python train.py --d_model=768 --experts_per_token=8 --d_shared_expert=0 --moe_layers=[1, 2, 3, 4, 5, 6, 7, 8, 9, 10, 11, 12] --init_std_router=0.0103 --norm="rmsnorm" --grad_clip=0.5 --train_tokens=408900000
Below are experts of layer 4 (counted from 0) of a mixture-of-experts language model. Rows are named router (the router's row for the expert) and show model dimensions 384-479. Each number is 128 + 32 x the weight over its row's rms, rounded and kept within 0 to 255. Numbers have three digits each.
Before each expert's rows: "gets" lists some tokens that make up at least twice as much of what it gets as of all text; "comes after" lists some tokens at least twice as common just before its tokens as in all text. This comes from a sample of Wikipedia text that the model never trained on. Tokens count by the router's weight.

# expert 61
gets: " the", " of", " to", " in", " a", " for"
comes after: " of", " in", "s", "ed", " to", " for"
router:136148114101133126158133149125105107175087158148115142091141138137102101085160140092231097161109085111063184126155124102148144082097183139147125119086090115089104137148189120149139179140113161147108101109124110129150104086178136161090104127111129091131109146128107149082106090234133140077

# expert 6
gets: " was", " is", " he", " He", " it", " are"
comes after: ".", ",", " that", " which", " It", " and"
router:227133099131057194152066132107148120087097170163123117203159099127112120078155146083113165154104129082123143118101157109121072103139150134185118159176104117128139165125173132189137117118160096151110105115112084183131163177124083168091116113109149107117126132136139161153073125120134147130

# expert 51
gets: "|", "  ", "W", " W", " E", " L"
comes after: "\n", " |", "-", "|", " (", " the"
router:209179132141156165155126133129092125153124158097111081122199113177143092154140106162115131114130123119109196153141157056116122097157088148088126109108122113124120146086135154138135111189155097123115080167116095156139163147103086173161093128045056182116168139114126174158122149125078121122

# expert 57
gets: "-", "–", "/", "'", " /", " \""
comes after: "\n", "-", "|", " 6", " 1", " 2"
router:094112127153128143110125133151097167114149148171127140143123146122153106124095129128148114084090069115112107141065114082112157170075092088124160131161121173127115128151171078102142153124156157126165137096139140126120148133155094178139134106131115118163085158115067155182019101123103097091

# expert 30
gets: "  ", "%", " United", " No", " Pri", " Pan"
comes after: " |", "|", "g", "k", "i", "o"
router:149120099167107152104120179141115106173191136137141131109127150116129103155151108084115143107065148123153149106042109164128132138133127164116094096145172177155145160101095102165087108138158147072151072149127084160072079095109000141137130149144175120138111156127077145111094161109150089152

# expert 9
gets: "  ", "A", "D", "N", "P", "M"
comes after: " (", " \"", "-", "\n\n", "|", ":"
router:164141136153105142165093146116091141152188111119113114102140116142098130112132143107149183139104131107146199171113087115146145114078117159132139110104092137112105144112158154107067101121150100104090112136140084182081075151116148113145120148137141113127166092147127155154116150120055102120

# expert 35
gets: " a", " one", " 1", " an", " A", " two"
comes after: " the", " a", " and", " \"", " of", " The"
router:211125131058061162215103140195114114128073120189100140151169113138122120079123113144181089127124076081107191121154113073161115197118124145079192150139080133121106098086176058088149115160136141125058071118154130149110112094105132128089113169076082121105109167101134101139098095171132087088

# expert 31
gets: ".", ",", "-", ":", ";", " -"
comes after: "\n", "-", ")", "\"", " 1", " 2"
router:161117106126142137111120137145104107135173158217125117139136100154127105103155130093152144087101145082168142166073122136160155145114120112175133132123169106099110120134099161070133075117137118137109100167123147181099119147094099149135143164134144079135100106147119146135099065192082092154

# expert 27
gets: " |", "|", ";", "al", "%", "d"
comes after: " —", ")", "-", "%", "  ", "0"
router:138149111153084152105072129103090031123188135092059121142133122149103072175099131136145132180079127065094158195132088100127100133076126118121160107131132108152181156169129125127129148139152107068170130156152097114116119150121165161115034139110078172141071122174154134123156188098161110163

# expert 53
gets: "al", " States", " American", "ical", "ic", " British"
comes after: " the", " United", " a", " of", " an", "S"
router:159141125131110165159097157094142158146131122107148125110142186125102094098151129151141095112113164085165139143109110115146143084178162125114195126178131143071095207121166126118083138180146137069120115134092095129137085170152123149153123150056151142198096123136102156150137130128139086121

# expert 3
gets: "=", "\n", ".", "\n\n", ")", "\""
comes after: "=", ".", "\n\n", " =", ")", "\""
router:133112135095126130085062158187088163100121075192138139185145146159075149127123137111146079160090163089135144148134155121129103132137074167144112135129165155089164165082092106158130148119106125139156132166097108124100161144085108155118105159115129090134105116134157154192098109083122115083

# expert 58
gets: " a", " the", " The", " New", " an", " El"
comes after: " of", "'", ",", " is", " in", " and"
router:142095063179088148102122113100133131088181146132121108086110114176137059191118093074143086152067153099110185098134127145156089117189126171107177158152122169133153171182099121144109147163151086068069099140094132102142126099123152157094097147129105104130108145128119155092088097149112111105

# expert 8
gets: " the", " first", " The", "7", "th", "5"
comes after: ".", " |", ",", "–", " of", ":"
router:168167118106095190170130220144112105085141110161095118100136137146130088118139076095184118105096135093074174138093129125093117154108088090109152109109073122146142196139132125143117120152196114066046116148147106130151109120142159169134084143108098150170122139033090107105104118157125089109

# expert 0
gets: ".", "=", "\n", "\n\n", " =", ")"
comes after: "=", "\n\n", ".", ")", " =", "\""
router:171157088084136131112138171109101103040105154168107156118142108134127110125100103082135096178085126109149156158085194198137163201167093185179132139064133114105088162104102081148130090145127143154178090120121066119107115122112103152074033177100144094115159062136109167168069106146136090129

# expert 19
gets: " the", " The", " a", "The", " an", " his"
comes after: " of", " in", ".", "\n\n", " the", " for"
router:146133131045082159154154100106145140144164173147145133177160103205085128116106128136149089158109116089100188068143096170112114114141106140114098132181135171152161155036118084118172074117156096130082131191122103114117118084148124151139073152108161136204090088127106122140079116134119073075

# expert 26
gets: " the", " a", " his", "s", " an", " The"
comes after: "'", " to", " of", " and", " in", " was"
router:225158088144125140153124135111120091153085159159104153131161059169155111068105143132167099143118148112130195100120135089174146118099107141063122176171076201114116152127134192094168127134164097114174096112142095148162101119110156131105103085135136084143160129161088114145139131108077131122

# expert 60
gets: "0", "1", "2", "5", "4", " 1"
comes after: "–", " |", ".", ";", ":", " 14"
router:144091154091132163147126145151095104101202179147140089146103143117123144114112085165199094104083161109165150110093148123101068109096096147141141061139129137170131121111088096137127135126178119043082083146100105114171114123131122103127125167138127137184094130078119128146170149143128080159

# expert 23
gets: " |", "|", "\n", "\n\n", ";", " \""
comes after: "\n", "  ", ")", " —", " 0", "%"
router:230091135147127144127077158098102091103141150134110101141112134162110064146096117155093119209078157064106129100128078098128186100141138113130131109106169143111116107110117137137118152121136093120131110137072140150088134145117129127195081101118105190139123165137186147145174086125116117141

# expert 43
gets: "-", " co", " de", "f", "ti", " Co"
comes after: "-", "\n", "|", " (", " \"", "\n\n"
router:156089115115091143179118136172115118112088136127129090139126095167093100128148138127151145108074135038140154138120132143158107095135125144146104171114024129093136148162121146113128133130151110163116132157120136160115116170118150199145165160142164085165087089074111153150145074182128111161